config.yaml
d_expert: 160
d_shared_expert: 128
n_groups: 4
lr_router: 0.00107
norm: "layernorm"
tie_embeddings: false
train_tokens: 409500000
Below are experts of layer 7 (counted from 0) of a mixture-of-experts language model. Rows are named router (the router's row for the expert), up (a neuron's input weights, with its number), down (a neuron's output weights, with its number) and show model dimensions 0-127. Each number is 500 + 40 x the weight over its row's rms, rounded and kept within 0 to 999. Numbers have three digits each.
Before each expert's rows: "comes after" lists some tokens at least twice as common just before its tokens as in all text; "comes before" lists some tokens at least twice as common just after its tokens as in all text. This comes from a sample of Wikipedia text that the model never trained on. Tokens count by the router's weight.

# expert 6
comes after: " ", " re", " de", " con", " De", " Con"
comes before: "s", "p", "ign", "ide", "er", "c"
router:471466437481546451515484469562568506515483535484600463483492515534473533470530500566546438486508501505528498456449514516531412485434496460451435555470525424511507485524540554507481532525483491461511513508558577563512462530504485571507454568434551439530496532410485542459511571478486466526504561352525473468516497475455481522492520532460414540555516466439539508510553477460513415555485
up0:488521472516500437530487454524559508532480466530561527499508480453527462546506490546474477574542529491555525474490459469536498533495508496579480526519506430534513468464509544501453477513502431488411536612530515561522550508480508535520485539463484495448520479486521456596524484454507479396458498436456501484511534487584483557571507528503496550548499395449523582494443534540496519497603
down0:472482556517485540469519490553513485456526453463516540543567550573506506531493492506430437471579465442586484485461482405454556525494481573529535502561526594466473518548446485503484495446527414506508516490483494544537498483517454548581507485526511434469511516532580543533473532514477475539370531483513506548483485516472522493512534518469493506479472457535504465534534565544435451528504
up1:492487493464464493451508489501541437507502495514469534469471487489513438429570507501596539563470412574527533487511545450536507414524553492431478460480437500474451476501469494498596575444504558493461569448499471428558540458502551476464538469447464451509502472466490419435549550508497475496504490473384562525535524475529525566508564415526504548447536491474483574513477487487536568589505
down1:420481495517454433563513560503497520558481543480509494453514485548521581530440491444497467470513548547492515519603487492561485521512438452542595491500533479457440454586588460461532525490476514537545471521469457490516435432459489491441559524511558549488536557492488495543486504514527494514479535438491503452444475475469510489563506465445528491478489492453494466534508537462464450482495
up2:522470603506562525469457481554504546539496518520498496503488442524566553480459536468509567465410486488530567495538586525490496424433500484481479569521474448516453474503534564528547435490537416511486535522483572503501457490446494491515421535512512518525490538465493383484511505514497519491426476532467531517557536487475468468550453515501533485535449450507593503477443535526516451519460
down2:506478540502488507495476610480509483454523450582468509529551567492504449592498478501444493476504452455461535490457449470482568512549495574399470424526508499534520576475557513472473472473519575543505464536529492538422540546469429517507517437539475509512575525488517563466504471514446526558588514531539468457534581568522472520475481570506453480448531477491501562465481477523480562523466
up3:486469500503496439467513473501442508492519485466504525510540486432469496526460480523473474463558482423559539558481527496540512535482512577535545481526475493509534484501462514414502517581512523503428506592605514530472495516491464543552548609486516503498484461493538532536428502509541479459492494534556468533542471543415485441502510541523488454574507535568556578533492400481493475496485
down3:442442477607491488465605471490490432486457474440511494544479441409497473434511507509482498413511495499490527505487508508473541512426536448532558507511481434486492448489477453468469493522555499492542577542449517478490479478508536463497556586506434567447421426467487491448448513428520546490514556521502495507549537526533490493525495506501571509513496488503437568485534521536447459482506
up4:507450531426496494478513455457557478512559512423519502468504503497482515488481509520503546523467557432557606523556539450440536524504445522413563504509392536501441455545516438467395502504516499542489448475480547525492492503458426537550464531473519504550552482464464515500500476527495570497531479479523477478567462510504495519489574505471466548533549481495563469525578484474418474556503
down4:566486487548487529522540485537502510493548575501472476528459499482581529527452479517548467578526544494508455479507405530468507466497491514504530519484505471487485528564494412542447465505435504507469425456492588496468490573526479505521519522527490509503507477533493524497515501610462491473526505514444517520478480412489530484448459548527484561573473478564517460565543546464547401519539
up5:483576535466494421487471462438466555456484554533469466523555489536549476462515459506518493447572537429540508492525450452497467546455516519498470500449540494505494534553531510501530515490549393567517506461584508486485507517553432499474509467535502462451489466403504500473520525489559515529489509483462439524482489515565483531495464602492427559572488516435461510499488510542484441544455
down5:555539445431514535441432557515500538453496515500450491524537521547488461421546527455505501499532449491491584591534432421483537497484504549460485431486452547518560497533489554478519498466475500501539444461599481464469499520531518532565532490442472487561535503488463503500549496502494547447482527456481536469523487538473490516524457537468471546488586476512430499482476466521461527483503
up6:479508442460462482471418504522518548519497503548566504475488448455474521566461505508476463419535558502629522502492511497450493516446532525483560500473554511454562405524529495531529592490507488545475542580549411473494473562479462448440545512436549486489518502581492484469460519479537505494529458476567475514529492457530451492521481485518445482485548484459582522442501524447475561512538
down6:560495429510525576539501552550499512504546551467487447476500521479509488523507497387502469497453470484467478520550514495412474496464482492463486473449486535530532594484479556457566495496448488528497462468490519478554476542517549500547536537494533433512482472398532538521558468464428502475517463546431531434509537427493505558484480515440575448528493521475531530513557440539565519431453
up7:514506568557483493525448486522491496542550576531520533559461471523454530430538523531463465433502503503485508501409524502495423512463515473516591454454523460548571514569498488508416464494484491494510444535568527505570511471498512513487467538442502525459523438516548565490492515499563466439467481487477428497517478452514482431510520485441511542511500446522469532511507476527455542483462
down7:508434476512481512522464456520487530501510502504484483456458498523500521462503516569410533479530518403488514569501486448448510568412476550530462513491509462470450498504496516482430528481584505515443444569495525492531557429559537469514538531509514488494566555434617532486530550567527493460498440455532491546423545476466523544524541481508497488404525473502463469484543512497498498491571
up8:509492532412478495479502543496557556419468451518465596534492509433473511536552474515579469487502500511572543514448409523530467528476530458497494522495499542527509530407445488436567438522538486511509521593515505426492463551553485444527437535453523495513473459515454493510506577524488448518496500476464502519501488564480486471506513459418497510556520458451482574485502544461537461495505
down8:460494492429446465535478526487509457485475483492537537483505507533477458492523518482471541496438585491569449516498510511465433549541514449553466423511474457569479455544483481491441419494459476490530444501473400519534533533504522483515549503466474523561514458524490485562486455560520488474562555499497536520504476431474486469450502527463463511564528452518439542649511543465423510463475
up9:490468471517509501480466487527547558491464462465527467510513509476557528540492532484491384476502480517515496566542431526505489404512560516489472479544495470554454503552505502430532489462507452483506517480582507503440494580475516432455511592438534510519519505409432634460503489565512458434526553440482470501460483520542521538562530497458464512463514456511522495527569511479416482488478
down9:477519505523454471479491532510551451465501508470485467419573479496490443529493536547522479466458424544469533464505494502449461542524456598613502488534465556462474571527500509554532439497473475480482507466408544499536543493489547470453514465417544468530517513505462458558511509445513485557531505539527523490490539421459569506549498513520555426517509512578536543474556490501525498559451
up10:502540544417561478458501488557509500546496476489493428473453489518550534550543492559452492519491510536551486496475430495435494499437400488444494550490516476472494467551539466459493478519497507468500478583535574516464501457503496489475487566504484445544449493531540429548503528499442468484482504481486477560523448437539549559539555475514545465545514529532512510481487546523464433559480
down10:457464474530465479558559449522495475548537535502486546462546474432542589456473508547529576483514497516531432495543518491512550521478551526435474430488502543408442486501532552538519492575493479513470492530527437484568536530428501424510542523546529570439439531504482457449520537478530473515529517473464431486582518514541509539564452517522480555512463453456498525457477515562462464458525
up11:471508483459538476501483431492596511508451531479516582528546554547602531412572534549534469492548477459539491538524473572448459515474536488491514491503453539465591522577512489505458515466502603535485483513562526594553474483373471498520479451562507443489507455460446484434475537498539499557467557482401454535510483532517505557441555533518508464506467433448511517542483522483512432516488
down11:525492553445498573574516531559492466476471469493442542512512496553504513493458515486573509533432493517534447559495483469415542509558513448535511432513474512543530523503506478489559577487520451544556510481502484483544508539544475509478498459460506420542548465542490527476468456467516468506509421572514579514524473454456510485509457481562475480439516496530579503461498483389571594562483
up12:480552579512576415472490494584557529509578523510492447494498526498527489497511437414546467536454504495508521456476529501436448451495624435549557442484460467502447532525538396566488505467477427487473443480541540511572510460443476510516480510446539475475476514487482488512526440429462514520521420445553466510511534590479507538526526536487535539572473518492524508473495507571444513516440
down12:489448425550547554552550480465420548485472535494474464533532574495522549527511473541503510466542533563575490528440504491554540482553500433486461531473466535440464572463519470408491537518509497504529463560471491471528454485544521548388435440486449490452512510524565469497435467546547512569488478501474521575542447439492458555562503452545467426490487480446552485504473474558473503430490
up13:470472441457488497467503405505473542520587494442560550494504458506505408452516562552496485500483522596444531452466474495539517520498514491417462507491559481468458470530547494533514521500495494464528508575500499535513487545280471511453439553457452511534472494494454503532475504555480507594561522492510492429461501510524447435586494531507524501540463448482493530464473487534491466543499
down13:490455466508509522510506513524544525584550524480468473510464489475471444508560493553516482475479492467523455488528545464476455460499501486541562475462503512462468519551468467441471482465434591421420524552459452468458446476520484521528514533500435480498518525522521458458415559507516550542468519437458504447524486461422502520444482488555508537584494483484487559536561422451544531497494
up14:548484480487508513467465478549514551537531525471427497464540474444447472540448522549538543507401502550469471536374517456526426433454535511518484502498501487545435468515529513520475495551469527537471543500528574488496501549509493512528538472428556524511531499499488434534426534571509520523507494448512491486559484494527453468477496471516525517426518540484512531573528447480467458479525
down14:474484512528565519563535557539532486438541550474475442471442538542502493541466512480518503488446476558535428501466517494465496474480513482530613524540431509512507522517508475524467499465535477458468501451531398459563442489533520542472516484538554559509515469488441520523513540551567480456497440505484590485436546453534496518500518503491503513478459448463508535402463501520501577569545
up15:439498559521539498489500480536553521521489521526558482549434525503511456493556558553590483535531474527526476527436551458442438478454469438537439553550555476492468523562463538525443532509518456520402521506606530494531483495563540551466450471431526481498464519559485432491527509481477504494532507466478573441526452559484526522499528560518497448525474463468554488509505442533531548418428
down15:464457554518512430504519534501414500514436474520477484439478483427494523543494450426516495521465527524564499553434464575533460492484480405523498442504557410476511464562497506494496486526490489483512528441535505453485546500486577545470475613546504545593474509427472452574479517447560471450544499566541467525445501553556506520535559447499483511515504507551494468541480495532540605505468
up16:505456516441474479539504498460507564499467483555538432497491549508486552459495560525548428488534527479561492454480509474418436472541549478539494509472535508518553516459541481514506459503466505512506507549506541543529494516586457451486573470482567543492501471504555554491529523530503535466483541437527505478554584473452424471484539495540508457505492476463516511548500490498428476545452
down16:445547517451494476486477500423475456493510451479428528479487554469534461559496449477445498546417499598515481522489483557538495462537584512443519486449455495536437490498501534485491490448547471448483520480534514568523508502504569461449497523517608532511523493465516539460557464533517501468470525475521481495444513502494505578456429463486483474483479546471568483555475499551485534448559
up17:454523487468465502518438437418485509452485457538527470513556536456579493503542449582535495508515472467515467420534525518483480507473596487467431479472471405496455482538489522534529578470468511474458433464519473527494472445487507557555524533496513471492607508493548467481504497477480459557590598411564477509567475415457459465556511403452501529542505481469501500520460547500412536511530
down17:522473443445458485546481539453550482536500518460457541516473531494502495469467408478456569504463468549509488522520530528505543484428469467527478531506536480394484503488491513525459535560498501560433466542479482516506533446431594525535426495466496467483470525458505543537469508513489492510495450465469494458503551522532511501544527487510508481492523535501429529555482548482463537613513
up18:502487494429507445418465511447501509465465519489456465474431564487508438485523546541514546500581475494467467400461490461483475492443496446443555465481532462433559552462477567513490444589505544533514494563572574527520528413525491553546574483546529539528499482477501554507545464467497573560521494538561478515480470545556548501509499446521470471395508518471460534514515469531426508521485
down18:399482484499548494457545425457552579487524487457538476476447503432442596490468455541568450496572500490525514541548497497503587505477502513498547520509545489575490548440514501440466517430482504467519552468475563507498468524467518483508535469482434509454570523556590475536444507567440434468612475433538459492505430520519508535529467531503566441510469513485538581419485512482475512489510
up19:471438427462539486493545503523579509546503467479517542467444518455452586502527490522577487518532515361572474450550549467438502534443545515509471550466506475508459435566533446442452533459476491524498529573526562466549452463532458580572504513446476498483526532462497581541519500501462536434407472468551488532495516490533511559459484453494517548535495482464540467454526511497478505492500
down19:529463504535539508478481472421551533480552472526538464510490406587527554482513454496457518431567510464478453511524504552520508430514544473479451521484469469468428550536491586498478475544558512518465445402519496539490547503529500503535497583494498477520523418506520482526543508442516559533462475477486530494510551519516475458470449460538537453520451542489465483546527440420508560479515
up20:495574509451557494525501450519552497441531500511507469491522505474534467467543495532530530525388445441520564476603517519519482582463553505424478596477442438441479496571454475501499551524458511550433502530498516484488540536389502505514502471535501436544490528380509547528507483558492576453421463460541512498535536475494458502521541473542457492544559496470526561501520535584514488544499
down20:482493516508515527411532459426471419417520500455469464555505431454548494531507475514530484478452409484463542469470519574556514546473502492496466464568506499527531477394494495559533589422496533468458529459503526438517513422541500491472563427465454532474515522463568439584524531560517472458506468534453506478497487471455485546566487554475501474527503532499491456543514501552493533504450
up21:425521525477516471519497496500522534515499492505497549447575531466552513530487481546517509381471465474519521545488526550530508510459539531567505489564501467475509569522534512471469513433454518504517506538520455476537508526464502523480470480507505422572532461493488531501505523498498508546490518547503413465464480455445535520483380522552526504495517471589497429511561493485462448494462
down21:428422523451496458539458510425479517494465514423519440434552455442482512527550470546519471491466468547507531548527424494513457504477537508491449459532514507520460544465507501531413438480492515553506541493538556449580502504497474495503403494576539545491491535516510564535482504487575477541458497524475528445491484450454573465429464517477518517467578463471567460566493455475447587453499
up22:570469508569503548542475472495552499487550426470557425514514495503418445421442565525514472491515507502446523521529541516541530504492551493410507465469545466516493559467504434462511509482520509544417422471481487497450481553543469464482459561443546507480499516473508456474491565509548439519490520430568455535450555533458544517454542504529556427453501500478532516516535470553501536497455
down22:517416522612527540550528474449485532529484477423477420498517482502578485525526497544543507516503467473499491481533525449548482490535516458503526471460547519511508488469459449530450507542521506455517531482559552489511449527530584465540446486519507509484524495535459482423458473494442473435528541518538587475547508448520496533419569591460528511590495393480498522424514517503517498453485
up23:489538493441508482502507501494534496577478531512506411489528547459522531465404517535523519447452524513523554612487519508502428477460488450490497605478519471531533474514553538434464480529536497526475513489537492519492543573550566506463503536547495452533452472373419434481501520490476477468527588441466493455482455491543455506459472526497454479445584455464502529539472512417466476515495
down23:500488461542467505495518530458625480520556502508517478531482477450516548414545498549529460523453537473490450405557539514476512558509465574445575508527506444514502472533449479449509488496455501506519456506508509527593458500578506539593495514487477465531475445488449519455499538568456497449442530577524528536506448497508572458451507477493492470535466508530505509485515458455475452551499
up24:575534561506538469511505450542469526493493459483486497423536484479495492493536579480481548517473552528537441526622495543493440483537445516444439457500574488505536514540531479503511515481492537562493482494493473468502534453489412437493485510558516448521525495475545418502507509485472488426533501484521493470471542501457490517499593478487492479493566476478536532432537531450478524533513
down24:489512486500479512569502513465546478449507529496519491434533502532540498509566479585422465458489516512600473470486457517604535474431498556479428486513530526475493545527509499429549553512554478451475450507506520479505532487500489558566441538498524488495467516545554516516523490515511552470528493569542519505448487489446539461478509426474535484532446443469452471564557591411519451477515
up25:508508524568509460495479535463480578490560535539531506529541505519495532457439528518535514461488562464536484514539504550436483532447496452394497474490463512476458526436524456463449490454521542531526450456469494515452464526473466513474459520475442549577487472471473606546455506404447446508504471521526484553529490544468502485459518529549527519476492473482528527444469472554491453496468
down25:490450513491516521495538477457540542442447481475516459455505541460487517459518492470527486515509459530470463494560575463507444502502507568425496477556516508490522503542500499592489514532498524511490572478383460503486501561493596551521465449513483511407532564534466507443459529454591547518465525481557558487561487523417577499534476581403461481529437489546497482486519492485479504521575
up26:515484522504599445506465431477537536529546467515488542517464495500524528533531483527510440525501507475555525477491520540548482454483502477478468556458495488456511443514488478430529525505461568543526456606504498544409449449502459509434533499490434531515511505532516517490508532475608564488427484530435548547513456511507442468463478538483436474507522487511537497500578485504511453484559
down26:434564557521474533552478491462487452479503476474539449546540528444520447422493537458439524490452529489524538517425472467576443501585427466516436490492456470530560522467483527451429513545530570504500447466456472564542552463530476472533479515503567460446507523492514584498498535442485517509531529536526496416543444468500495534490485514519432450432584480529534562497498507457481451483465
up27:521459537511485504511457438580542501553440498523481474545589547504439566506501538477511484511467526503514488606503555483527583484524493473414528439514453459457533452560534488460552538492506586564528440509509512480468452524454555513471473461526539491548494439527481544481417536486505533485459495531462451430509572495464478447483439530514461514496477462460532561547529542435535506498465
down27:500423540502506535472454571506544499487522507457507523544504504474485493516490518464450507439466511547542475504398487507510572491472478481567540564455477521502558437544445521532576535488568482549403464541453492530471522512492574539574490414511455576547484491514619550525418477548522494514479480528509504532482493503492456501542487498594518494504431503575463412540507451534517513549538
up28:524514448442545455486476458561488465514508558549534477500529527423530473574473496479524523520457544495531491539520460471523465475472517471453532546488531462537558482474550521508513528476530494489428483545510583513516571559486527543473399470455506403489471524484458517493466544392491574442514504477473489467556430533503574465490506456544459478483508506518502599461493506486436454512490
down28:478520508476524457536500551525477533557538475510475523500536518500506476532479476498460478487578474534418500438528537469413430572568552572570482497487519468533479488474527543516517519476482534427467499535484559485542545525494512447509547495446543511479474471599459427440549517433456552447461419462478542496557470490477546491529459541502450475524512508520531494515524469438504481444544
up29:435534513424476494471492493531527500527456492456512504522533505479490521506483555559520552556563514419517557521512527448546476500483481479514513464497507515487501481478505514449496499554504483473481490526554495519428559523531501464557443520503441442557512457462542530546470598448500499474525534461500479532501432530412518530486537555577521519482551411468509509466503466588501522475419
down29:472496475477576501479522548580496471510473522567491490500492524494400519513468532499518562481471523484505472441497530551504504515490497533483525486524484448467475509467430531447541486461476553525510536453471486528551520433476519538470518487517499521572502516530492469545558587440508471441537501522547485458603507563536473473439535461474518562479434510503509457504473493527574547470458
up30:483526484508514518479516492503516549477535560518472520511455543524479471512477520498475556424513449464565523452508477570536480518502525487537508516497502401480460475522560517453499524509457526514528469541480450544472476555487521517553441513521486481462459527456536443536514516450434459596563461447555550473564537447529519423475484540493519542450541538437479505484473470466472496536492
down30:475462514534494524379510442565448524502433477478514443547372543512456495520546515524502475515524478436408494568506489507547539443470517524538473549512492535464575484546482471528507436553559536491549567520540493476494448513577433402504463528460528511475466469523520523507480457485551503501481542509539534524448560529507483531538474493484475570557570504540473537444555483472481502532524
up31:558384507526485489479455503603558551512504424551444525551475497510476514583509430503602488487516555492429486523505495438540502511456421487448521491485479496461487515500514481513537499482576484457530551495520501473545512562425543567516444411546501410551487518500463479479451506566436521514535469487483507521440532515521538547536528445421532515482524460449464580486515513456495415442464
down31:556537470486516510516539476526543474456470525481434531402466508438513486485529427531434508607474542558547504533573492512464389525466513519467458511541471570576527582503507533500532523535435465565530497460524496465461493450520509522440482514401515593498454498516574518519505517439484559484416435526498386542508480523489522549469490495498479556510541469441529482525452537539512518573511
up32:495491498462537494502492399426520491456508522505539473504510469493503520453481552495433575480490475555578529485493546555549499558488536405447584577531485510434449504533436500593480512573496419477499469539508447585494513542479499435500479572421556467554486506428452495496516501531474489522522456439446551516477474463468528549527462551445448598499503529506515488518550447510460451531487
down32:514494512497512500488521521540515491513454463470551516549461450524554490544569558496527527508493436496489491464475425545494527479496558543581499435555458453538454429561497502475488523495514483456516543563592507428517528402435483510588485501438451515553464502474433529557510470516458459555539535502516562486430526482582465535452556501579466480540571466461487488484473519547543573447558
up33:519492501543521486491469502516478520507491444518544462520513537505537472481518505500551460477536536486505534574482545553502567484433504498509501425506470512492464554470595537461456513484456481436522533519468565516535512490461417556472484465457512541457492467471530475467470546512501569509462518437521520580498596561448482470507425491487402525431497528530513517542511483469518411520466
down33:482532526560536466456525472511466511508492479493551504538499524527449397506425563498531488523517519510570490516561483488551490472513498545498476468501466496466534465539471454482424481510484480457510485459477491489559491494520512452443558459507464488502444460535448539499482535565529483503556470574532456465490425462477523465471517474496555479523512523480527449552582472524523556515399
up34:409480508483479486517480472514518564544487423447498392550505497473452506451452583540571509503488546427446514485537538517560518398489525487510455437504485457497494470512536479535586475515483471529473463448494558534483470563537454462514513481401489489537467538454498407540430555499543479451528516475511515553540547503464469507555517528500471463447560515481573559496508511489449445519505
down34:467522478533527476496516477502466435462446489521502531463518514579572508573562548417508476503460525574528475506447433502540562619523532497492471448567512445457509490496477545533504469525464522461481478461501595447564493536482506544455535497567457500478555452488519559571573436444473520542561525478525512518441524464512531438494510495462558555512524536433475520489481565513496538459527
up35:551526547457468551439462474497483527479456523519477416506533599547559489513532429420526453536436486533529584437497524477411514474485487516457440561493427466526422573423568529486530516513479480494502476504526535434512515537421526510450580468409469488514527547527499514601530510484507508443476557467492540546478533524452466451477494489486474541536487501481470533439511508456531496460476
down35:578515483526507476488508531494543480524498516591501480528490606527491440474486552513497458472395518475492531482549527483522487462463488475449488581505464525540541469567469490472517498464521470500551470477481469448528445492505492496519613527477533488477494527468571435492549555427544542564553456468502390503441453509510407495439443461487465483511522481467468446503502415525528542492469
up36:476559558448508534492546457487523517537463571532493530469513526437521526539548425509471514413452537457536495519510492465487435486419528462371551539487470522531534517543529534557503590481574520484457494497485490512556522575521579446453532512496458429437493557467472505474520522503449464549468536464524506495481522493450523553592558512478464505530479556410516517441467476456484542494531
down36:480539536512450467464524466487515469525499485506512529466489457569574464477472534451508487505550482473518549487561561477487494411511538537610473505555471485569478519496452472577513455509413507459411545521472439548517521491524482496493448545523515475415437513506524549511501502496456494450592494481465508549569444515526504484468471548540544477457512532534500488465571514507473526422482
up37:435512481477512491479463616522482515422432538507537485478422542496514471493474450519506456474529555511530544511507532527434546542415493484490494521448530531449524457513565515532513501550584478476460457555538492437515569479519472489568467471583455513500507504496523516508508572527511460460461532467465513531602573520571484522566450455462513523445442485495493483503525522532491540496502
down37:459460414502505523526457502559500485514439513516477481410450498465490540502435503566448502459503539446512433533527549485489497564465482455502517525461574491483437436494521529513568450456479474458554462450574458523548488471559445532503457476496516472465476509478499506567516499461484438541542522498477565468489504541529495410512545507490536492406493568533546478586474537495466544487559
up38:480499498465518462475401495481503510471510486540508534522481458548564594482544516542523438519463544532508482603499497510553479459579494528484471454453455509391480526441493468519490462509422489482453581488535480511494545509500518521486423546475494461564533400471464511449468502550525480586520445477492511444484505569474510527518530546468569448527482445604536481487530507481412526513488
down38:523492468464522576489485455528525550480505461542512526551490503514479489518465550510588541512513539510442550501483534481515525422530532520455535482493558452532550514506477409503426451532482553511463538480484466507504469556470461488472500503561521491546533479473476529469504461449526468490535469469658451524552476489577481428515512489542452562463561492491531470490514486500496499497538
up39:522413466540516557518492461572519563464582471472491494511470519508549524493465518527451570469466505455561492514456459446550407568453517575465514469505499370483448484480504496429446495499521461508538472449486537474462461497477515450492533487511499453495557534487515483478393508467469529453548550520578449471503524584501503513441524514483574572499435554463445509498524504464472435449495
down39:529496450487495482479520488510458418507463537543476548499526462540535539470525499539497495527533495499477535514453459543556517539472492516481543465565482546515469496562483479445474575446517480563477450450555487568534486551553518515519532429528565539459424545530527480496454555526517431532433538410477513470558473488522512535508536464502482467481550487478539471518569473452551549482465
up40:511468446418574519513527442440579529486567541460533476500477628461493537458469520542523487501486523501541502497474526504442437545558456470503511477463514465550542484485540498499483491518487513538528526536530463462484551530532551467501527539484448454543476514487489506532463522552432528536522537474464487511488613498470440596474539483540412444464496502490489505520533456536464454590565
down40:598497519550493455472428421497607468457494469490534535494437593451452546499517465540432523500458523558523420490467505574510489442509525519520549564570451536451515522475528502539519473524473561493491466531548429481542530511476531396422542508526430416522496478514500470426490545491448532552505517478555569552498498523433508441533483497467481493530504543495507506490450494505508411468506
up41:536446487493528461523506465537455558510495469497531512533565568520471516526531528527500512428542479475409572465521450563523512522480534484459511508531507548464479456495595572421488396501451518485500484539520524489543456535487513460491482431525544463419487495518541461441499471545505529514517579452523450458498468549529548437530479521497451494530483410572478531436483516487556443445497
down41:460577527458476504498499484447534455473486506522497545455483426504487460508426504480536448540461509485556508550552444501561519554526496548486530551448469479508520536535419509529515480565531477479462566541603403455434531522516484558554549489523510461487582436455585521498500516463473569524477519461470470551517503533516546497535561589525523489506465566422517544540421425482501449409447
up42:529424447440438555501456467498438494446511610499473482499560529566493447547589477467572433512535467542480519472423558501526495549516540422493486497551516444470516524423584529462465476512467499547497489578500553417492515504427450544527536495473550537492575512421494485541500534515489526523476521563498516491506474580547477499511454485469469541497497409490480522569499530524416568530484
down42:467506491488458503547544460450498470499560555502526483496432576399544488448428426542475469494473537470481507520497509540513529510496577485543563482481505603461497548578500433502499459555516536512480543527557556480464435522466462504477483537538493560460447534500528420450574552589481463418475597459425505450508514534475497484548491527511424479525467538491556496519499502514447442448550
up43:518543500468531535590458501507541479459551488521570528510551552553519429497456465491550554482446485454499465508433522534474446504559469478467506500427443455538425540531494511473512458535448555473501472507538479533548489543607508491508514562424467524515486462442513521510504488511501555545451481470487493526482442495471472520553526480456503486527469578512507528557527445550444604499481
down43:505461480500559419518535493539536475469539423543463511492526469537574503441475482552497453514454553533552480479450466488471497470561499484411507471561478539511449562519537534554490521464477498551482525480550500510424472469502499497469473433429545511495486568514568590480521479451477511482567549497540485502448530486572525487441530512501497469491558518488443461527472505542497575489399
up44:577497504490496527466506528421486494485576555550500384568473471523433504481540540444470524460467568518463479453467503465481435521436517479510520565515541380541595538469553503497510464501487453516523460484554512527467516460522538432454570462483481525470531523475488583472601501549500490475512481497507495488546482497513487573616497530443503514553534510489549590427522557516417481513514
down44:474457476499442560510556524485534510538499441471513510453431444526441548451437575449577478504481489446462539566462502491525490536576519443423498511482518460487483501467495439597528490490511504549529527434522504464488485506585523477498540486498462468486534449484531495418467485427438490475505558600526522504510492587512490604535481431471474486477513490514506523540433505506522495435460
up45:507446500517422552460521416490525492491461571452425556519569537562527506506546503465530470432485518477528438487494471470545399559448483470514397500511485541481589560494494557469469566472457526406544523536538489506534511453472531544480483424459518470558452493602498547466497475485525462456538522483534518498499514492518436427561516524486478511422510472465574481485466573499517532500437
down45:494499545503521473513538466458512519457511501499480457565448417522469469488483521437424527553461530556500477494437480455525502512550540473550524493566486538510521446476512557546443585490498457553482475435507492572505512494499483382527524518509516516519476498575445489477483481514528513525484494528496476540571513526506524558511529425569459406540570546478416542508509499398512548507468
up46:547529452484568503425495529599535556482477555522561499523496591512509504535581512547501466411477516489458469477487498502457495473455492536449473504510507436501499465480474506529433490525498490513481509523559515512540504533552540483494466478500508513453508533527521431487476491510434533422443516468463453552552531597515581510510491457457481511513453514432487440467530538430520491386431
down46:415493552451459473478517497458468514562432554490510489473445509560488486542516450470528507585486477485467574440510519458520487569453497517522496502537546443524440467495569502460509447570514559543508472523562457457521457553462547520487507536494546546529454516466497479569467509444545478483493503466510504574493453524443428477513452497560467455539458538523535422467513492497459531504526
up47:495459516488528532486504474501574559547526490548500588543520517473434462558458504503524477475494495460493476480495501440499500516401468510435497504449511591498555548505528538545482496536460499507488502511422505405519473511518585503553471518412488508516430490519545529488459459444540532563537471466505422539547536530458542463459509521534437501477465479446596524488501452429497487477463
down47:558448453496540518540510524529510530517395470533470442489545453430487558463474494500444524521477393587447452525476536529475470559559570502488486575519557531546564547483453508475519495478479508535531466553452498494525495478456506448508480566494494493520499503461531495497479472479482481472498547475546491509539470466473491472526512454477470498458557597524492523468451476466605529545512
up48:480508475451563513486450489571466588537499534520484467490481448463477522522533538530531506534436541518501540459478501566506525507553504521510503385534470465416501491535467494406473534518530520516469423589599524480545537493423456505510555565431457448486492479458455565468521513534516529475519521448521493466590493550551431552477510475452487501458512536540474456463580483524421570484516
down48:477459462486533501500534550536459483478566494462501522532493532479449579470501491492547467551548497480476503509492509479534508454558438527466460554461537501572486539545494469496500427543503453492457514418462488541489486475510415476513540541475495602513470489523529557406508465588505509505470451488533455519467485491560477439541527467498525460553558567505479526500420530472482459523488
up49:502479443495566463433531531532576529544465438448487457496498521595476413512470576528561439517484444488562413598484495501580471442557550531497518472498480421530508536417542534478517471499419530511468503518476566429534496495511500538530464542449486540539478559502495560481550538554463519522578500480499493469441485549512465490506530559548554442482491502484463486517505502488484531505458
down49:477467458482530551530450495552614536397439467469459450453455496513466509511507471498500537490463521479456476511480490433515507524478459519476484536475527520529557408470607513484526536451466525521561462457477457521524465511479506515374490533495485511438525550535477447545470452472496546557457428464494496516488509505523562520524555505582524532544502478533512471501531526520536476446530
up50:519492514489562478467503455605497471424550457482431534445545483443519497550552553568543451533508454440542556582486585501426496474496504511494467518509498453542531380446490539411424527420473471466501489512517524495524530537498448492442526469520469489537510518474482532515540512512499475419494507487535448537535483480567540483494472559481471493468529509457476522527476543545476494479469
down50:523552523557480467524523537524514559524476506521510499515517535498580487453478542503443478509551533487493484457524559510490458508495477445484526498476491394526491554511494533470510494487575506474516530565453486539468563493565505491469490470575487492485456393445477516484522476408521543533506510521491521448503472480520486423478486520506518516533419432474532451531453537504476481496450
up51:490576465439485430470483495433499593479477450498530466498470520521493540466527456488473537427504491558508594567501498519503553587435549524503531451516573539504529451538464434540515519562512482524459567499509478541508444518505412537532454571469512450452453435497478551495482477527513592563409537459467559451518478470561435490574472528476484531468528471474524549546567535473486499478470
down51:471531482533474497536582484497459507486479487492460443525483528536483463462521503569512449504445526537597504516541506471516520510427426534462501473491479505512487523558549520474455485550463437471462485454525521483473531564476530612482480487506494455546532557485514508475492472450509579513451595530532530512480576494404460481457512446465476558539550495467513502538486484436488568497468
up52:471454436415550549519492529541563486497520463482499494376456496513450555516526467516536485502571499538555534529532439506549552497439441471537480575484464455447605474477533503448553520517456586500462529516583497510470527468500450516518520508498483483497533437477522531409450510451451485558500487505557446547504492490472529575507556483454450491444436452422514477514476452478547496485463
down52:537443416484505509585483526489434505498473540442547469542497520519519492478480570510528551543444506450496524518456497498504571570446459511398519484492465488601510464494511538454466514465488500522553434548505549484501555538529516481508484561519484468502463438440542447483539446494452489483516537476454460455541465464567560566479480593537485456515550418475482482484436495544471483553408
up53:507501480465505450442489499523567530450506442477583504506453522453533558537435483519564514498502450444502579566444503430547491436518495548463480556448485396477455554484525547546529530511483458492535474532519469463498510526453553548512502556523490518534534519559502438504487509577568550505490557461470554463533512537461535494533469457507517560567479486456519500498472475510445509529494
down53:507561490443494551518497498503460505479502558501448496574504517476506493505550507458556501478591481474486509514455583516497568504517512483536459488544436389560465527425477473499502566409470413454508488444538583424515472499506492426504487459474518429523538483515561455534522504452552583476524503487448447490477528505534534532526512481436518531535484522546535475450511479542574524504536